Experts of a small language model: 87M parameters.
Below are experts of layer 3 (counted from 0) of a mixture-of-experts language model. Rows are named up (a neuron's input weights, with its number) and show model dimensions 0-191. Each number is 200 + 30 x the weight over its row's rms, rounded and kept within 0 to 999.
Before each expert's rows: a language model's description of what the expert responds to. This comes from a sample of Wikipedia text that the model never trained on.

# expert 26
Description: Digits inside match scores and results tables such as 2–2 and 0–1, plus prose words like too, towards, immediately.
up0,204,186,190,252,220,170,208,242,273,144,196,150,211,223,195,236,233,217,237,173,222,176,205,253,214,159,245,223,185,194,201,190,174,207,271,172,204,230,211,196,229,218,244,208,139,193,168,177,208,179,235,133,221,184,173,225,210,215,180,218,195,216,170,145,207,220,188,204,194,160,177,175,189,150,233,180,175,198,175,214,190,156,225,183,208,209,218,230,220,142,224,164,218,196,185,141,197,218,206,213,220,137,169,245,135,245,192,193,165,217,168,215,225,132,229,172,171,250,219,206,193,189,167,186,160,195,217,208,177,207,189,214,194,195,253,173,191,182,235,208,195,169,227,163,201,190,235,136,225,128,210,205,234,186,196,196,182,183,157,211,240,254,244,224,172,130,233,225,174,214,151,205,166,230,157,246,190,199,204,189,177,216,213,214,196,228,223,251,184,209,205,263
up1,187,236,239,170,202,229,209,239,199,128,202,147,209,198,259,167,224,243,177,195,143,219,179,127,217,213,218,153,227,141,215,186,216,239,216,136,204,200,197,182,268,186,203,207,161,181,206,208,204,173,189,186,162,218,177,229,201,180,198,165,231,249,221,171,182,225,143,242,208,226,210,237,184,172,215,194,142,239,213,151,197,227,167,175,182,158,219,160,161,223,186,188,183,135,154,197,175,178,257,166,189,206,225,240,193,202,235,146,241,194,199,183,202,214,160,165,215,180,231,183,230,208,210,236,221,227,222,231,195,191,216,212,209,178,244,191,138,161,227,173,185,228,200,159,191,161,146,168,258,194,256,123,227,246,176,198,151,225,182,199,242,197,181,205,204,175,254,224,165,203,220,235,204,204,171,190,211,234,214,177,203,181,190,209,244,209,175,204,208,185,181,221
up2,189,229,229,233,238,241,165,192,191,199,245,213,187,174,233,219,182,221,241,196,164,180,213,200,226,242,179,172,204,231,233,174,165,272,167,169,159,261,193,232,208,255,202,202,240,223,155,183,200,175,137,205,247,199,209,190,172,166,198,237,227,235,215,162,183,188,192,215,231,250,126,237,187,158,149,172,149,143,189,189,216,217,174,149,205,223,178,223,185,219,216,211,213,227,220,190,222,193,190,229,161,194,204,213,199,141,198,214,212,159,210,192,164,188,202,199,202,170,222,180,193,190,156,173,233,203,227,211,191,182,183,223,185,240,186,182,249,179,167,251,180,254,166,143,259,199,228,190,153,142,225,208,207,164,198,220,244,217,178,189,232,223,227,188,214,156,213,265,232,186,164,131,186,151,175,219,219,162,220,179,213,197,203,227,198,263,176,187,266,182,181,223
up3,211,240,228,221,247,215,232,209,192,202,193,180,194,214,226,153,270,191,256,169,212,218,217,215,236,148,243,178,238,210,234,218,158,229,195,205,227,176,192,210,243,216,175,211,213,151,201,239,220,178,252,196,198,277,193,197,195,207,243,189,201,178,211,205,211,180,163,203,212,171,193,189,248,226,193,206,200,198,167,205,216,200,193,161,201,190,208,211,172,156,181,200,189,201,186,195,259,222,179,172,188,219,235,232,183,209,150,181,183,228,194,228,218,227,231,178,175,238,169,193,270,235,207,196,172,190,207,139,175,207,263,124,250,162,222,206,218,194,208,178,209,219,162,235,177,225,168,179,203,204,217,215,229,172,152,248,218,165,260,144,216,170,191,237,220,160,221,221,185,157,233,250,237,200,157,163,184,248,232,141,236,173,212,262,194,203,218,281,165,261,207,176
up4,266,260,194,238,149,208,192,238,221,194,169,180,263,184,201,189,205,169,191,150,195,177,202,219,234,199,253,109,240,181,200,163,165,217,167,179,174,190,183,219,210,264,237,263,201,244,204,184,225,214,160,221,184,163,215,224,190,200,178,177,192,208,235,256,226,142,141,153,183,208,172,200,201,212,197,156,175,200,133,167,185,197,185,223,259,235,212,212,194,196,225,185,221,234,150,187,152,223,176,239,229,159,226,237,162,147,209,223,198,194,195,190,217,188,188,199,159,196,221,178,231,201,228,132,197,225,192,217,230,176,175,151,191,172,219,190,206,215,233,195,169,246,231,220,246,155,209,210,222,212,261,223,208,215,255,161,194,202,222,209,190,204,171,210,203,166,203,175,243,211,229,177,184,209,228,199,171,182,171,181,226,168,174,233,164,195,154,257,258,203,177,172
up5,204,218,174,216,211,195,208,243,181,159,231,197,203,257,228,208,199,188,198,189,172,173,189,213,211,248,229,160,155,194,215,199,196,197,196,140,218,176,168,175,205,234,199,246,177,178,209,227,197,215,162,233,174,208,241,226,234,173,203,220,179,212,151,191,280,212,158,208,209,142,201,206,251,183,183,225,187,271,246,153,254,196,201,206,245,200,214,202,199,199,246,199,162,196,191,188,179,182,212,198,212,182,213,220,209,215,217,238,236,230,254,192,168,224,280,183,208,211,256,214,244,186,189,197,218,129,154,172,158,222,214,200,172,200,225,161,208,289,205,222,187,204,223,190,202,209,226,225,189,188,213,228,177,177,277,181,256,145,228,200,214,176,187,236,193,200,236,153,213,170,187,223,204,220,215,268,251,192,173,169,270,174,208,128,191,187,238,218,178,214,245,225
up6,215,183,207,176,239,217,222,197,245,182,201,207,117,228,194,202,261,199,162,170,258,225,191,196,223,191,232,156,194,216,162,214,194,271,155,189,180,163,262,232,193,215,176,164,189,211,149,206,169,179,189,196,262,238,210,211,224,184,200,188,230,154,230,160,247,172,148,231,236,209,210,198,188,198,195,217,192,182,210,179,202,157,176,219,226,217,172,209,191,204,166,207,219,246,223,210,222,168,271,170,211,218,213,218,231,277,205,166,193,146,210,213,202,175,208,163,203,207,255,233,158,237,206,146,228,163,199,256,166,199,259,202,202,190,218,205,200,164,203,150,213,242,163,174,193,215,223,204,216,171,299,233,197,177,194,198,242,178,193,221,171,220,202,230,213,180,221,182,189,227,224,243,206,236,233,220,159,210,179,207,218,250,222,156,123,220,210,202,207,243,233,190
up7,201,168,176,149,155,156,207,178,209,213,241,209,208,248,202,158,222,219,192,232,197,186,211,223,219,213,198,197,267,162,189,171,207,178,232,177,235,159,225,201,229,219,186,234,205,186,271,209,156,241,160,226,234,220,180,196,133,220,244,208,205,208,221,157,199,161,187,201,205,169,229,238,167,212,226,142,207,267,161,161,173,166,202,178,205,215,229,203,195,226,215,223,115,194,196,170,223,203,206,182,202,222,221,217,182,185,164,193,226,235,232,198,198,201,251,161,183,214,231,175,241,199,237,142,206,184,155,155,206,249,219,229,227,209,215,244,213,171,216,209,250,214,127,181,140,183,248,139,144,146,263,198,230,162,222,180,210,224,244,226,150,191,192,131,204,214,168,202,179,214,200,218,196,186,246,172,216,203,184,211,221,220,241,193,201,198,193,249,208,214,225,184
up8,176,189,208,221,220,221,188,170,222,183,209,196,222,170,237,189,256,205,227,191,236,204,163,192,156,205,212,205,198,240,208,146,221,210,129,174,147,207,190,215,230,183,207,249,209,192,244,221,257,221,147,207,220,176,250,193,186,171,188,230,143,224,177,216,248,236,161,198,214,220,209,200,168,191,178,205,172,190,238,173,190,178,164,210,124,218,231,246,217,209,221,189,205,173,179,184,263,173,237,190,257,207,220,195,183,247,174,175,187,193,218,234,232,256,156,166,179,172,238,226,178,234,223,209,209,208,126,161,206,232,232,196,161,200,217,186,230,184,201,189,156,163,164,155,227,207,177,203,169,220,202,157,240,180,193,224,166,183,222,203,243,219,134,212,174,173,146,189,220,123,243,202,130,220,135,195,200,200,180,137,214,214,190,183,180,242,163,222,203,241,203,183
up9,188,198,195,132,153,181,216,212,148,193,201,174,216,245,168,149,210,186,242,167,201,208,152,199,191,256,185,184,252,194,199,229,231,209,221,140,167,204,211,201,209,195,226,172,185,195,234,195,196,178,178,203,239,194,142,215,192,215,142,218,259,220,189,170,202,176,162,185,207,161,167,250,199,211,246,184,198,240,224,212,226,193,156,200,209,224,203,250,201,318,234,158,127,184,243,186,217,255,232,177,194,168,257,177,211,151,246,193,229,199,179,199,159,198,229,189,187,228,199,218,166,215,178,203,219,177,214,166,184,206,221,191,160,177,211,244,173,234,143,128,195,218,171,166,187,229,209,232,191,238,249,189,224,211,193,183,186,178,221,168,233,152,187,198,163,243,218,206,199,187,169,161,175,212,180,150,175,215,194,145,226,212,219,244,174,208,218,212,174,244,169,213
up10,200,176,189,156,189,164,226,182,197,251,204,164,180,236,255,147,212,211,205,190,239,147,163,227,273,181,237,225,278,221,170,229,240,177,244,187,189,172,188,166,211,156,170,227,176,208,162,199,211,159,210,197,230,178,241,240,176,168,194,240,197,194,180,191,259,190,179,219,214,122,244,252,195,166,216,227,241,143,237,169,156,227,180,202,259,179,199,199,193,231,204,223,170,134,218,178,149,148,208,207,178,221,200,238,180,212,217,229,201,223,289,216,170,208,182,206,152,219,225,213,192,242,170,196,214,175,204,219,206,204,204,227,194,211,201,210,182,202,241,237,190,249,222,148,214,249,188,182,219,225,203,226,225,196,199,178,175,197,195,183,225,201,228,210,204,191,199,238,205,228,144,193,203,191,166,225,200,147,133,145,257,192,235,223,192,159,190,213,221,228,201,177

# expert 55
Description: US state names after a city comma, like Findlay, Ohio, surname endings like Murphy, plus dashes and colons in lists and taxonomy infoboxes.
up0,220,194,242,186,208,207,223,182,163,190,248,163,218,213,196,189,215,179,150,178,199,209,158,145,231,135,226,178,192,188,237,205,159,212,174,183,122,203,223,181,179,213,231,183,189,261,168,186,190,169,175,183,206,229,153,169,246,174,232,199,160,214,214,185,229,213,187,235,191,172,260,183,252,193,184,203,159,211,181,194,178,213,218,223,247,161,169,210,171,177,169,148,187,198,155,249,208,202,206,208,229,195,171,225,244,181,197,226,164,179,213,208,171,196,227,229,259,228,287,202,189,201,177,153,219,239,186,184,182,188,216,169,143,121,185,190,200,179,162,209,172,213,176,165,238,173,207,149,204,234,164,213,251,183,180,236,180,173,201,212,153,254,201,213,201,177,197,169,236,202,178,209,241,182,201,213,218,176,179,214,165,189,199,235,143,237,167,259,204,223,113,164
up1,226,224,221,238,230,184,169,200,128,203,238,205,177,222,248,198,173,198,187,187,168,205,219,152,214,175,212,198,226,156,187,146,156,199,264,185,267,196,203,255,232,213,202,244,197,179,217,205,219,182,225,247,208,217,216,154,232,198,278,186,195,200,205,159,174,230,160,163,240,170,184,220,228,170,227,226,206,123,161,188,178,182,243,159,215,187,205,199,151,205,171,237,214,164,194,167,202,219,214,157,227,185,171,220,182,249,235,187,216,194,196,272,175,212,152,184,156,216,203,162,165,181,162,170,243,210,191,188,223,220,196,140,200,216,237,239,214,178,190,184,199,171,210,231,213,183,187,206,166,155,233,167,199,219,169,182,248,213,196,230,215,241,231,217,220,234,174,145,180,210,256,182,209,202,199,200,213,253,140,206,182,149,256,150,195,231,256,176,181,226,183,188
up2,161,202,178,167,205,225,226,222,180,163,178,227,199,183,265,181,231,164,197,185,224,184,217,235,208,167,261,186,195,173,247,188,208,147,264,211,153,193,134,177,212,202,220,163,177,170,312,183,219,212,205,213,233,237,172,237,172,250,233,262,216,167,244,218,202,194,198,239,240,189,234,210,232,210,225,161,174,174,170,200,217,245,178,182,154,198,218,236,168,210,231,181,164,148,186,158,231,189,224,182,244,220,240,221,240,178,211,197,200,207,149,228,180,179,248,157,173,238,233,224,205,150,257,144,201,225,205,189,235,203,186,145,250,208,200,204,216,171,222,238,179,203,172,157,182,200,171,210,252,167,202,232,189,216,180,240,226,189,200,219,225,192,177,170,191,174,227,207,185,209,217,218,195,222,169,214,215,205,175,161,217,219,161,230,148,192,192,228,262,190,228,230
up3,166,190,135,167,191,175,190,181,218,184,245,207,221,238,194,197,178,226,275,251,209,188,205,209,177,244,206,162,227,196,181,258,204,247,159,206,217,216,243,141,150,202,177,244,198,203,161,199,209,181,153,180,235,188,157,237,189,187,227,189,206,243,198,192,235,200,159,203,236,231,216,224,193,183,180,204,135,210,263,141,202,199,196,187,194,173,176,251,244,140,228,214,203,194,233,229,163,186,142,242,169,193,235,168,205,199,191,188,190,180,188,182,243,205,185,226,271,187,209,226,205,243,131,193,198,230,188,177,196,132,193,239,171,194,247,194,240,203,184,178,178,199,228,185,224,244,243,188,231,213,212,215,247,187,227,190,227,185,223,248,209,242,208,161,235,196,226,162,187,231,177,211,172,175,242,143,205,155,196,187,216,165,182,173,186,166,220,199,259,166,190,143
up4,204,215,179,172,152,230,148,212,235,204,170,198,234,232,203,212,259,199,205,191,219,215,213,236,225,173,259,186,183,177,205,193,244,211,231,197,203,209,218,284,195,230,201,179,251,227,194,243,214,256,144,201,198,162,143,209,224,210,217,153,221,177,212,183,233,173,199,267,242,183,204,225,248,189,205,189,178,137,256,203,198,243,209,252,197,221,185,218,267,177,233,196,226,252,187,252,213,134,292,225,181,180,182,228,174,201,218,233,169,214,235,179,200,195,219,189,216,185,210,233,178,238,236,170,183,219,238,225,212,209,188,158,167,221,236,192,220,161,230,219,197,203,164,180,191,197,171,157,246,140,236,215,202,207,170,203,175,165,230,168,210,224,229,183,193,166,180,181,191,211,179,268,174,147,237,192,195,196,202,201,213,271,203,188,209,219,239,199,243,173,162,196
up5,186,194,218,238,237,184,194,181,150,195,188,199,231,202,182,235,211,237,189,163,229,191,207,209,218,221,233,172,174,275,198,204,209,223,180,170,226,222,196,181,212,247,198,187,164,204,240,185,193,175,172,219,198,204,195,207,239,211,189,224,239,233,246,274,240,195,218,191,189,219,143,227,210,211,198,200,179,220,239,159,200,205,197,157,181,260,270,199,181,189,210,169,181,172,217,161,262,188,227,188,217,126,223,236,161,163,278,275,180,224,225,218,230,186,194,159,228,236,201,290,179,196,193,148,161,210,195,190,202,173,223,190,180,157,250,221,229,196,245,190,216,277,171,202,242,204,248,208,166,193,241,177,221,162,227,221,181,198,223,258,183,180,137,201,171,194,173,140,193,206,212,175,230,222,154,205,201,207,225,165,235,184,175,221,194,212,192,187,179,235,175,169
up6,197,248,223,191,183,211,213,196,222,164,167,166,217,263,193,151,187,230,204,149,217,178,165,186,254,201,212,163,181,225,220,187,243,192,260,179,187,183,211,226,236,221,193,242,252,189,135,226,169,196,246,190,203,174,258,212,229,202,153,232,181,179,189,196,220,168,213,253,216,193,235,232,210,160,259,189,200,196,162,189,174,195,217,166,228,218,215,193,172,154,201,161,191,170,224,184,177,239,224,165,217,185,201,202,209,249,178,231,210,180,201,216,167,165,209,211,197,201,189,160,215,176,227,175,282,184,247,121,154,232,196,188,217,173,193,211,235,259,180,193,194,196,194,162,203,185,205,255,206,129,160,228,277,151,157,245,241,228,233,189,204,237,210,187,212,156,142,197,189,172,200,212,215,181,176,201,241,171,141,229,184,168,223,150,222,177,217,209,188,210,177,228
up7,204,235,214,166,141,228,224,151,209,196,211,212,211,190,188,249,234,198,207,217,235,181,178,209,159,220,272,150,199,160,226,166,180,212,172,210,201,219,213,184,227,257,180,230,186,148,142,198,198,179,192,130,276,179,156,142,209,157,180,195,236,221,201,211,163,147,187,172,193,216,166,179,202,188,229,221,231,212,227,198,124,197,199,152,215,221,230,186,206,183,180,172,175,207,197,129,204,232,227,176,127,173,174,212,214,208,210,192,155,234,201,217,199,169,205,202,224,261,235,151,276,202,195,163,169,218,225,196,169,217,203,212,216,192,220,220,208,165,213,207,221,212,183,190,226,195,217,232,153,144,178,213,223,181,155,219,182,203,129,204,188,185,161,238,186,236,202,222,187,195,235,216,185,228,209,243,259,127,150,196,215,162,156,198,196,182,210,185,218,229,163,211
up8,202,278,200,167,237,198,211,189,191,209,156,211,203,164,259,216,179,169,260,175,175,213,212,151,201,222,227,184,241,189,197,178,195,228,168,172,136,184,177,230,192,216,248,231,177,204,197,246,202,198,174,215,165,200,235,259,183,205,214,218,225,205,206,205,162,200,205,224,183,174,205,204,225,186,185,196,151,212,127,175,184,222,228,191,207,201,266,181,248,244,226,160,231,192,184,165,174,144,226,245,173,199,182,135,143,193,218,208,205,225,210,250,222,185,173,144,218,170,156,181,257,225,202,214,208,188,177,206,206,246,150,221,239,152,225,216,141,209,184,171,133,166,188,238,152,243,176,217,180,163,217,204,226,230,177,202,171,186,206,212,200,210,192,170,274,257,218,231,201,223,142,195,211,165,254,174,211,183,209,200,204,248,242,206,200,256,196,183,192,208,166,214
up9,250,221,212,226,212,159,184,193,178,156,228,175,163,162,201,156,188,218,226,231,222,230,149,225,205,211,222,213,241,158,242,251,252,268,249,189,181,274,161,162,193,262,189,239,216,190,205,166,173,137,168,237,221,206,238,192,219,146,204,163,190,223,180,220,177,217,201,215,227,192,206,253,166,191,236,213,198,135,232,152,207,204,185,173,211,196,231,181,261,202,216,142,210,185,222,232,198,167,197,168,176,198,180,183,203,173,209,164,199,144,230,210,183,176,215,208,223,193,215,243,197,215,167,197,264,197,222,160,219,194,213,175,177,221,215,249,250,160,221,163,195,184,224,156,235,183,222,187,190,184,196,215,237,210,182,217,199,110,175,188,196,179,214,221,219,190,218,218,187,211,242,137,241,229,201,184,192,236,189,162,199,248,205,248,186,136,187,170,203,148,211,177
up10,225,172,191,154,198,198,229,222,202,165,166,175,190,188,176,158,181,207,225,205,184,234,145,193,198,213,219,217,196,191,208,165,178,151,243,201,174,188,200,199,210,190,229,177,189,220,181,258,106,268,209,175,245,186,207,240,183,234,200,252,205,180,187,188,172,251,163,216,187,230,185,160,237,193,238,177,172,192,218,173,180,252,208,196,210,209,175,227,199,197,198,163,194,220,255,173,164,222,234,243,201,186,243,215,216,219,182,203,236,240,183,176,227,247,178,170,213,166,235,172,155,254,206,198,193,171,201,217,206,215,232,197,187,219,250,178,169,163,225,189,202,218,229,115,234,185,222,186,139,222,167,190,173,120,181,171,282,233,230,193,169,172,166,223,223,146,297,153,254,164,194,194,178,188,205,236,197,215,219,227,179,160,194,201,201,209,177,217,193,223,173,202

# expert 45
Description: Line-initial hyphens of bullet lists and pipes starting table rows, plus hyphens inside codes, such as I-40 or ISBN.
up3,242,141,193,193,185,232,231,256,197,195,193,222,162,182,215,224,172,205,170,204,208,178,231,248,204,167,186,236,175,161,218,201,187,156,218,248,207,236,214,179,182,208,220,179,172,182,224,166,173,176,224,193,228,217,252,206,169,182,229,120,188,190,215,165,232,191,185,245,214,209,240,267,168,176,151,218,231,188,224,210,184,226,180,197,158,200,170,207,209,221,179,222,216,173,216,250,152,167,182,146,191,170,198,213,200,192,214,235,223,217,219,254,221,185,149,179,202,227,183,120,189,254,288,228,235,187,165,167,201,162,166,201,191,278,188,225,194,202,235,201,186,247,211,166,213,216,161,204,122,176,203,212,223,182,209,201,205,228,164,257,201,201,197,210,210,202,126,221,186,225,233,162,208,236,211,229,228,246,216,200,188,151,173,134,247,198,174,222,183,183,177,202
up4,244,245,213,205,219,172,193,237,205,176,192,224,260,218,198,208,208,210,169,205,188,210,229,217,188,199,198,214,215,212,188,202,198,249,160,208,181,184,227,190,202,185,171,213,224,219,204,268,165,157,201,199,236,236,172,244,216,188,161,271,166,194,116,163,203,196,225,177,218,192,207,179,179,215,206,238,138,229,198,260,172,172,260,170,185,188,233,204,215,199,196,210,121,223,233,192,202,208,215,235,187,201,201,172,192,143,188,165,230,206,157,165,202,205,232,219,194,164,229,222,162,159,229,201,197,232,252,186,231,157,193,237,197,197,215,248,213,167,224,225,213,186,240,224,210,235,131,241,167,205,210,202,193,198,181,221,240,208,174,172,217,132,220,163,184,181,283,203,281,210,219,209,186,166,207,237,219,192,171,242,240,188,181,220,129,216,171,116,189,196,178,224
up5,200,218,232,185,200,198,214,147,228,207,155,224,167,204,185,186,185,186,224,173,180,206,205,253,202,251,151,222,183,229,195,153,243,203,175,197,189,180,142,243,174,247,195,198,214,227,203,222,182,203,175,217,160,233,219,247,296,192,180,202,198,202,200,204,187,211,160,168,178,236,185,173,201,190,221,206,210,234,192,192,226,237,158,167,212,221,246,171,227,216,228,239,214,228,235,220,182,212,191,167,179,223,194,170,212,168,169,246,221,158,160,171,160,186,214,199,232,163,177,216,239,189,207,223,206,201,212,189,135,169,194,190,140,222,225,224,192,170,181,136,224,208,247,132,184,156,238,233,208,218,169,154,169,123,233,212,175,230,259,243,186,207,190,140,156,182,179,181,220,200,184,183,198,280,279,186,194,226,188,228,176,205,247,188,241,205,264,191,224,208,207,197
up6,202,228,214,207,191,199,162,195,181,176,205,219,225,216,156,219,204,220,156,227,228,211,233,176,213,202,204,243,175,159,213,214,271,196,184,207,200,195,237,206,185,164,206,232,168,158,222,232,200,227,189,226,178,206,195,231,216,191,152,218,162,194,204,177,201,231,199,250,190,222,223,150,153,209,225,183,222,238,209,236,251,240,267,171,107,187,134,191,228,211,222,173,231,213,215,184,182,187,141,246,136,219,186,180,212,174,213,176,173,212,171,205,199,210,198,281,174,195,223,152,160,211,226,191,181,239,193,183,200,225,202,252,191,208,231,183,228,203,174,152,210,146,179,196,206,223,185,229,163,222,188,216,186,242,170,149,239,193,153,177,227,237,189,167,233,211,241,132,176,199,157,190,178,249,144,182,151,238,238,196,169,162,181,231,197,276,174,188,235,178,197,244
up7,189,216,168,162,247,171,178,210,224,220,233,179,204,226,198,227,216,220,237,165,185,227,232,221,236,217,186,171,224,295,185,140,215,169,177,205,191,207,193,244,186,229,209,191,223,200,258,208,221,139,182,235,169,242,247,219,201,147,174,261,237,236,196,206,200,223,265,191,211,212,252,189,190,214,187,219,263,215,168,223,202,221,160,193,189,186,178,203,202,180,228,223,247,157,143,174,151,193,176,226,208,151,201,182,215,187,253,239,233,216,228,198,225,189,189,163,226,181,196,216,218,154,205,213,215,186,188,175,202,204,194,191,158,197,264,211,228,179,221,211,217,230,249,167,244,187,167,224,191,217,184,181,150,214,134,167,181,229,204,208,185,190,261,208,197,174,231,204,177,166,201,222,193,233,233,196,215,267,183,209,134,212,212,127,277,211,224,199,169,150,224,173
up8,177,228,228,200,171,235,220,210,206,154,204,190,226,152,202,245,205,184,204,174,274,195,158,172,223,207,179,179,197,162,125,184,197,224,215,197,236,231,185,178,165,162,213,172,189,224,245,198,192,239,192,179,202,223,200,235,158,239,172,176,239,229,223,210,216,200,158,229,184,165,187,253,235,239,211,206,203,240,170,246,212,217,252,218,219,174,207,169,172,180,180,125,238,214,208,151,162,178,203,175,203,149,202,207,199,168,208,238,239,219,219,185,250,216,192,174,190,191,161,214,228,185,198,163,199,154,137,195,227,183,190,189,215,237,191,171,257,201,227,192,132,140,242,157,209,182,260,176,249,213,164,176,200,166,248,230,173,169,229,212,212,219,189,240,188,242,147,195,219,246,214,203,178,181,120,148,208,205,243,229,203,201,201,202,223,196,180,143,190,220,244,233
up9,174,184,206,187,230,213,181,191,190,197,227,215,192,258,194,169,191,207,189,182,200,213,168,164,191,191,220,176,210,254,266,186,146,237,215,214,189,203,223,198,174,236,118,192,191,166,221,187,256,235,196,241,217,211,226,170,165,177,250,180,222,212,214,262,175,169,211,223,191,172,238,200,145,183,161,167,256,187,199,175,216,254,173,204,217,234,202,209,203,202,188,232,218,132,155,204,163,264,158,189,184,220,185,150,182,221,202,181,217,182,169,193,132,223,228,187,186,187,175,240,250,163,193,226,214,204,206,208,140,181,140,224,190,227,200,181,160,229,226,202,155,94,236,215,189,196,211,252,204,174,188,193,177,249,208,217,199,224,179,259,231,193,241,199,223,160,199,240,176,207,223,197,155,227,196,226,212,222,218,209,211,203,218,218,167,160,132,226,187,237,159,238
up10,202,170,237,195,202,191,169,194,229,220,186,206,229,240,147,144,190,179,188,238,112,167,248,207,189,219,203,187,149,191,204,223,231,186,147,219,221,201,210,200,172,189,198,195,172,231,199,167,229,183,207,194,246,180,214,154,227,194,207,215,227,207,226,124,186,190,163,146,248,207,198,182,174,188,177,183,179,235,192,147,253,234,168,206,179,222,174,183,186,195,194,205,216,204,222,207,278,215,198,212,132,257,191,260,238,158,217,141,210,151,226,196,235,208,243,228,167,166,173,185,175,221,185,197,224,155,243,149,167,249,187,179,173,197,185,158,206,213,202,126,256,179,183,174,218,186,196,192,195,236,168,207,174,212,228,218,196,230,153,233,198,246,214,239,205,205,219,234,185,168,191,176,201,193,238,180,170,178,244,231,179,254,167,172,157,198,203,267,150,186,215,197
up11,196,202,219,263,185,133,225,219,194,215,191,161,122,161,272,166,199,142,149,219,180,193,180,181,207,198,199,259,211,182,246,197,208,184,175,211,177,155,219,223,201,180,192,253,170,231,209,210,123,154,214,178,263,212,167,190,175,207,214,246,201,235,205,211,232,220,201,207,228,207,174,221,223,187,114,195,181,185,182,202,208,187,174,230,168,241,193,206,172,176,183,185,215,206,248,220,201,141,159,204,201,223,209,148,200,234,188,168,205,171,198,218,177,196,150,234,182,227,242,207,185,181,206,170,175,179,211,195,168,141,215,188,189,178,233,189,148,201,211,242,176,138,225,266,191,213,187,167,234,188,212,182,212,251,182,211,207,219,202,219,204,197,196,206,215,165,240,219,222,247,169,179,240,183,248,204,220,185,214,251,179,194,117,151,198,203,205,169,186,185,183,282
up12,231,228,216,226,203,237,214,146,173,218,198,186,205,213,206,219,196,211,201,260,222,198,203,164,212,165,206,154,175,203,205,194,184,183,190,237,202,193,198,193,254,208,213,191,115,224,228,217,232,172,227,236,243,162,244,218,241,142,258,216,249,214,219,167,222,178,265,207,236,192,244,259,266,211,149,214,205,249,181,248,189,210,263,214,217,227,249,169,190,194,187,172,158,210,170,180,217,203,247,198,179,179,204,190,185,268,200,196,187,191,154,240,121,215,217,165,165,189,205,218,208,212,223,201,198,201,211,263,168,188,195,224,233,184,251,177,218,210,256,204,179,175,147,204,178,260,241,212,191,164,176,199,248,168,202,216,164,182,222,200,180,207,211,285,192,223,195,235,156,185,197,172,195,207,169,235,210,167,220,156,151,190,152,213,208,227,209,193,228,189,228,214
up13,247,214,127,211,156,216,210,193,160,133,169,199,190,139,178,216,211,193,174,173,211,219,212,200,231,189,186,181,217,205,169,147,227,206,208,174,181,196,198,197,224,202,125,200,243,242,211,191,226,231,196,213,121,206,252,226,129,177,178,212,188,186,196,201,182,215,152,285,248,215,165,188,196,235,250,214,159,221,168,167,192,221,178,236,187,259,162,217,176,164,168,235,207,202,170,235,206,231,218,189,190,215,161,238,156,193,240,184,224,206,182,149,135,198,205,184,192,247,256,206,215,153,171,173,196,195,189,198,156,201,200,201,166,182,237,145,193,211,244,224,138,203,191,256,177,222,167,225,228,199,201,210,194,188,246,230,218,159,226,177,177,226,199,200,207,168,166,204,213,163,243,212,190,222,135,214,229,192,203,212,189,194,187,225,208,180,181,150,205,191,214,126